config.yaml
num_hidden_layers: 8
hidden_size: 384
d_expert: 128
hidden_act: "swiglu"
moe_layers: [2, 3, 4, 5, 6, 7]
balance_loss: 0.00163
balance_bias: true
lr_router: 0.000345
vocab_size: 50257
tie_word_embeddings: "early"
optimizer: "muon_variant"
max_steps: 9025
dataset: "wikipedia_en"
Below are experts of layer 2 (counted from 0) of a mixture-of-experts language model. Rows are named router (the router's row for the expert), gate (a neuron's input weights, with its number), up (a neuron's input weights, with its number), down (a neuron's output weights, with its number) and show model dimensions 48-95. Each number is 50 + 10 x the weight over its row's rms, rounded and kept within 0 to 99.
After each expert's rows: "gets" lists some tokens that make up at least twice as much of what it gets as of all text; "comes before" lists some tokens at least twice as common just after its tokens as in all text. This comes from a sample of Wikipedia text that the model never trained on. Tokens count by the router's weight.

# expert 32
router:59 45 58 54 48 48 50 47 50 55 65 59 40 44 52 38 38 35 59 47 28 43 45 47 47 62 58 42 40 49 59 49 52 52 47 57 56 56 55 41 37 65 55 50 67 29 30 49
gate0:66 64 33 47 32 48 55 57 31 51 68 59 43 34 37 47 35 50 34 62 60 41 51 30 64 58 52 51 55 49 73 51 35 53 58 45 39 50 40 62 52 47 29 65 54 52 59 56
up0:43 46 54 57 51 44 55 57 51 46 45 39 34 44 63 57 74 44 48 58 46 62 44 63 49 53 42 37 43 60 54 49 44 66 41 55 50 45 53 37 42 57 59 44 54 47 36 58
down0:46 48 59 58 53 51 44 56 44 79 53 53 44 53 35 66 60 76 62 44 66 45 40 45 49 46 53 47 46 42 54 49 51 50 28 53 64 50 51 68 40 61 50 35 52 50 48 49
gate1:44 49 63 32 46 44 45 55 52 38 59 57 44 61 64 33 51 53 41 37 52 46 52 48 70 56 52 48 43 68 46 47 60 57 58 65 49 60 34 35 45 50 39 59 49 58 42 41
up1:49 44 66 50 44 49 65 51 48 70 42 63 36 48 44 32 46 67 44 67 52 46 50 38 56 49 40 40 50 55 43 53 41 44 56 46 61 56 34 49 49 52 37 31 48 56 57 54
down1:51 49 42 52 56 56 50 49 55 27 32 57 64 57 47 52 42 62 48 68 43 47 32 51 49 78 58 36 53 46 50 40 73 40 56 51 43 36 51 40 54 28 54 36 57 59 43 38
gate2:60 48 49 38 46 50 46 58 54 56 56 50 36 55 47 35 38 62 56 29 46 83 44 51 63 46 51 32 32 47 56 48 49 37 35 51 43 37 27 49 42 64 61 44 59 49 54 43
up2:55 33 50 62 48 42 40 56 56 56 54 54 27 60 63 34 49 56 60 29 54 84 49 31 66 51 59 41 41 45 46 46 57 34 47 43 55 46 32 42 51 56 54 35 50 63 44 37
down2:45 52 48 56 48 31 43 49 58 64 37 50 54 43 61 36 45 73 44 57 44 36 45 63 52 52 57 39 48 41 41 64 43 43 56 45 45 44 41 64 59 51 55 66 41 38 57 67
gets: "|", "\n", "-", "=", " -", "==See"
comes before: "|", " ", " also==", " List", " Total", " Win"

# expert 8
router:59 62 56 55 36 66 36 47 53 53 59 47 31 47 43 51 55 46 55 59 54 61 37 40 43 49 62 37 41 50 47 42 52 57 50 56 60 50 46 40 36 38 43 46 59 54 46 40
gate0:48 40 52 30 45 56 36 51 58 53 54 42 41 49 55 55 52 53 48 49 66 55 47 48 46 39 49 44 54 60 52 43 39 54 36 42 46 53 46 54 56 46 58 55 67 56 48 46
up0:51 45 50 62 70 46 56 51 48 39 44 49 58 59 58 58 54 53 43 42 37 44 52 58 48 49 42 44 51 42 59 60 65 35 40 48 37 60 49 39 54 44 45 47 42 57 63 52
down0:59 52 56 54 46 53 65 42 57 54 48 65 55 63 44 57 54 38 53 47 36 64 50 59 54 58 49 48 49 41 42 57 58 51 41 46 59 41 52 47 42 50 47 45 46 47 60 53
gate1:51 48 58 37 54 55 62 53 31 61 38 55 71 45 63 40 48 41 46 45 62 43 48 55 51 31 53 52 39 56 50 40 65 41 52 38 58 67 61 42 43 43 56 41 46 74 31 36
up1:63 47 56 50 50 50 46 44 60 48 59 51 49 57 66 55 54 48 53 53 52 52 48 41 48 75 50 58 54 59 47 74 53 41 72 57 57 41 31 53 66 61 42 53 52 26 57 42
down1:67 55 48 35 42 59 50 50 53 43 46 57 47 61 41 35 53 47 55 35 65 47 56 47 21 49 57 53 40 38 65 58 50 43 58 44 45 41 54 39 53 39 32 55 44 55 47 44
gate2:50 54 66 54 47 77 55 49 52 45 51 49 44 61 53 59 29 70 46 78 60 41 40 49 47 56 72 65 58 46 53 44 41 48 48 64 64 46 25 32 54 47 51 61 46 37 56 56
up2:49 49 62 62 36 41 65 38 47 44 53 51 59 46 65 55 70 54 58 61 51 42 51 62 51 43 64 59 51 37 56 34 63 49 56 60 44 66 47 32 61 52 55 51 75 47 59 57
down2:61 55 50 44 39 56 48 49 44 65 39 45 48 54 53 60 55 37 67 29 61 67 58 41 56 51 66 56 55 36 53 42 58 63 56 55 45 62 52 61 61 51 63 43 56 56 61 47
gets: "-", "\n", ":", " /", " by:", " Born:"
comes before: "-", "\n", " by:", "=", ":", " •"

# expert 9
router:55 49 46 45 46 55 38 52 46 53 70 42 43 45 41 59 50 58 54 50 37 53 48 48 47 57 66 32 46 53 45 60 57 51 35 50 61 63 42 39 39 55 48 50 58 43 49 49
gate0:63 55 35 51 65 51 50 55 61 64 49 34 54 45 37 35 69 59 46 46 58 42 39 55 50 42 47 47 48 45 56 61 55 62 40 61 53 75 73 64 47 43 41 48 54 47 41 39
up0:46 42 44 62 54 42 54 48 64 66 51 45 45 43 56 62 68 57 31 46 49 31 51 57 40 54 53 61 61 50 54 52 52 35 34 59 60 66 69 56 38 34 41 55 50 44 44 32
down0:46 60 55 50 41 31 47 41 56 58 65 27 45 30 28 37 52 41 34 44 54 42 50 58 63 56 57 58 46 53 54 42 51 57 57 64 60 64 46 58 48 58 50 47 64 42 46 44
gate1:38 42 56 49 42 59 47 56 36 49 54 38 65 56 48 41 67 42 28 50 56 41 61 47 47 50 45 63 37 55 61 49 50 72 41 37 46 55 53 56 39 32 48 48 25 34 41 28
up1:49 57 51 46 55 35 68 61 43 62 50 51 56 39 65 71 52 58 62 34 41 55 42 60 61 42 48 46 67 63 56 72 57 38 45 56 48 54 32 44 46 68 37 33 71 58 60 56
down1:65 49 60 60 59 50 43 48 34 51 57 56 35 52 56 40 64 51 44 59 33 54 42 63 51 48 61 36 47 59 43 55 44 61 34 67 42 41 61 54 46 61 52 35 70 30 43 50
gate2:25 28 46 47 53 40 64 40 45 60 56 59 29 44 64 52 49 34 50 58 68 46 47 61 53 67 59 63 54 56 51 49 52 43 58 61 47 50 46 49 51 51 51 61 50 53 32 37
up2:41 36 46 47 52 50 63 46 47 53 34 48 46 51 57 60 37 55 42 45 68 43 52 62 44 59 42 46 41 38 57 36 61 48 46 51 42 52 50 48 60 42 60 69 49 65 29 31
down2:57 38 40 48 57 61 48 51 49 54 47 57 41 43 56 54 51 59 45 48 61 39 42 45 37 44 64 50 65 48 35 44 52 28 46 52 33 49 64 43 36 57 58 62 48 53 32 36
gets: "-", " ", " a", " March", " January", " May"
comes before: " |", "-", " –", " 2024", " (aged", " 2023"

# expert 12
router:50 58 50 50 50 50 63 30 60 53 61 61 48 52 46 60 42 57 55 64 28 58 37 51 44 48 66 36 29 50 40 55 62 52 52 64 61 51 49 49 40 66 54 57 54 46 43 51
gate0:50 75 51 58 57 70 64 64 37 45 60 42 58 38 57 50 64 52 56 67 46 69 65 71 62 53 52 49 52 61 46 64 49 46 44 53 59 48 52 66 47 52 48 58 53 40 46 49
up0:53 63 61 61 47 42 65 49 40 54 63 48 57 59 63 45 49 43 48 51 25 81 49 60 66 60 55 58 43 41 44 61 49 66 41 45 57 32 39 61 40 65 48 51 48 79 40 48
down0:46 50 56 44 49 50 47 34 75 28 61 58 57 63 38 58 40 45 54 57 67 53 55 57 58 52 51 46 62 71 69 25 44 65 56 48 55 44 33 41 49 61 42 45 46 46 60 42
gate1:43 55 57 50 37 41 52 60 52 60 41 51 40 52 54 56 36 40 45 52 60 52 53 41 46 44 59 55 64 48 48 40 55 49 43 57 42 60 46 56 42 47 55 52 53 46 53 53
up1:55 46 47 35 67 58 41 64 47 51 53 63 35 37 62 44 34 74 67 54 48 47 31 38 47 46 44 38 54 27 49 57 46 52 50 57 37 40 48 40 66 48 65 55 56 40 50 35
down1:44 51 63 47 51 55 66 53 34 44 55 58 63 47 56 62 54 60 44 61 57 51 33 41 46 38 35 43 52 34 42 53 48 47 36 61 62 61 43 38 65 57 42 46 62 47 50 41
gate2:60 53 44 51 58 60 37 50 58 44 54 65 48 64 57 40 49 52 65 55 51 41 72 58 55 59 51 57 42 39 43 48 45 50 47 72 55 49 59 48 50 46 58 53 51 59 47 51
up2:65 53 45 64 47 49 41 57 65 61 62 58 46 70 60 36 42 40 54 63 60 48 58 67 48 78 56 45 49 54 37 32 52 54 52 57 60 36 54 59 49 49 67 57 57 57 48 47
down2:26 48 60 39 57 21 36 59 43 30 44 75 41 58 55 62 50 48 54 44 52 44 66 37 63 67 49 63 47 65 24 48 32 41 70 65 51 37 52 39 46 57 42 57 68 30 58 41
gets: " |", " ", "|", " 1", " -", " 3"
comes before: " |", " ", " MF", " DF", " Year", " No."

# expert 41
router:64 59 51 69 44 57 36 40 44 56 78 59 40 50 58 36 41 49 59 54 51 42 49 44 58 56 57 36 51 42 47 68 60 56 44 70 58 53 46 39 51 40 44 55 53 47 33 33
gate0:58 48 50 43 64 55 63 47 38 63 42 40 60 36 59 51 61 57 47 53 54 48 37 67 44 54 66 44 56 62 49 60 47 49 55 49 55 45 62 50 42 51 24 57 51 46 45 49
up0:47 61 63 58 56 58 47 46 50 41 41 49 54 35 50 58 47 62 54 57 36 52 48 47 44 39 34 48 61 51 47 57 59 47 54 44 54 52 51 53 29 57 59 45 66 52 45 63
down0:54 58 48 48 37 60 54 64 52 58 58 58 60 46 56 43 45 46 50 47 45 65 42 67 67 50 40 34 38 54 35 52 68 37 36 63 54 42 63 49 57 58 53 36 47 51 58 59
gate1:42 51 58 54 36 47 64 50 59 57 34 35 46 49 69 52 35 44 51 59 51 58 75 44 63 44 57 34 48 47 43 30 53 48 39 66 59 39 33 51 64 46 55 45 59 42 36 55
up1:54 35 58 43 38 46 46 53 59 57 51 45 50 45 68 56 26 62 56 51 43 57 58 48 57 52 54 42 62 55 42 32 51 61 49 60 57 42 39 44 69 47 57 43 60 44 25 56
down1:39 59 62 33 61 47 43 52 54 46 49 55 46 39 40 45 50 62 49 39 49 44 47 51 61 58 60 68 44 36 66 44 68 58 50 59 51 40 39 59 42 31 55 63 45 63 37 49
gate2:53 54 43 39 59 61 58 39 67 64 56 75 55 51 50 66 59 59 58 42 58 45 51 40 48 37 24 53 60 57 58 46 61 56 54 54 54 42 55 40 42 69 42 62 56 45 64 38
up2:58 39 62 58 57 49 40 43 52 48 45 57 45 67 53 50 52 46 35 40 47 41 75 41 53 72 59 53 43 41 66 25 50 59 62 49 53 59 46 50 67 53 39 56 37 60 50 55
down2:59 44 36 55 55 49 47 72 51 52 48 55 52 47 54 42 62 45 65 39 56 59 55 34 36 49 43 28 49 50 50 68 42 31 35 84 36 47 37 58 58 34 55 52 43 37 55 37
gets: "\n", "==", "===", " ==", " ===", " he"
comes before: "\n", "The", "In", "==", "-", "==="

# expert 6
router:48 56 44 48 51 65 46 42 43 35 63 68 50 53 41 59 47 60 61 53 33 51 43 57 50 62 49 41 53 44 45 64 63 56 51 59 49 58 52 34 45 55 43 50 48 40 58 63
gate0:52 48 43 39 37 62 63 53 43 61 47 47 54 42 38 67 65 38 51 49 64 45 28 51 52 49 73 45 63 66 60 54 41 49 58 47 63 60 38 53 45 59 38 55 63 63 41 45
up0:64 47 60 53 54 57 75 39 54 37 65 44 52 59 32 50 58 47 59 50 46 60 38 45 41 33 57 47 47 57 44 62 42 51 44 43 50 51 55 52 35 47 39 34 52 50 54 36
down0:42 53 53 51 43 55 50 37 49 46 36 33 64 42 36 56 54 49 57 49 45 63 72 55 52 43 41 67 52 50 43 57 43 51 54 23 50 61 77 54 48 53 55 68 47 51 62 38
gate1:41 61 58 58 44 54 49 58 70 32 44 53 55 58 66 53 60 42 44 63 47 44 47 46 65 29 43 42 49 55 48 62 45 45 47 40 71 53 53 54 38 55 37 53 46 40 57 41
up1:58 35 42 49 53 62 55 54 47 61 66 62 47 39 27 48 36 55 43 54 59 62 50 37 33 50 44 65 56 49 49 59 54 51 43 51 35 52 70 55 59 67 48 37 40 52 49 55
down1:60 45 53 69 40 55 43 58 47 47 49 45 52 66 70 45 60 39 51 40 49 49 52 66 61 47 37 61 54 50 54 60 31 49 52 57 66 59 56 65 45 63 42 43 42 57 45 54
gate2:53 50 45 45 46 51 35 48 48 50 53 42 32 47 40 50 59 61 34 51 51 47 69 60 49 58 61 30 65 54 36 38 51 58 61 31 50 47 55 39 60 46 44 61 27 65 49 51
up2:42 44 47 32 60 48 65 35 53 53 54 33 65 59 58 38 42 34 44 30 31 56 47 51 58 37 49 53 55 43 42 47 48 50 36 61 55 59 67 43 66 47 49 56 57 47 47 35
down2:38 38 42 64 59 65 56 41 48 63 53 23 43 45 50 68 41 54 52 59 44 52 50 39 43 41 36 60 49 38 52 51 46 40 55 51 50 47 60 41 32 54 55 52 40 40 46 34
gets: " ", " 0", " 1", " —", " 2", " –"
comes before: " |", ";", ".7", "00", ".6", ".8"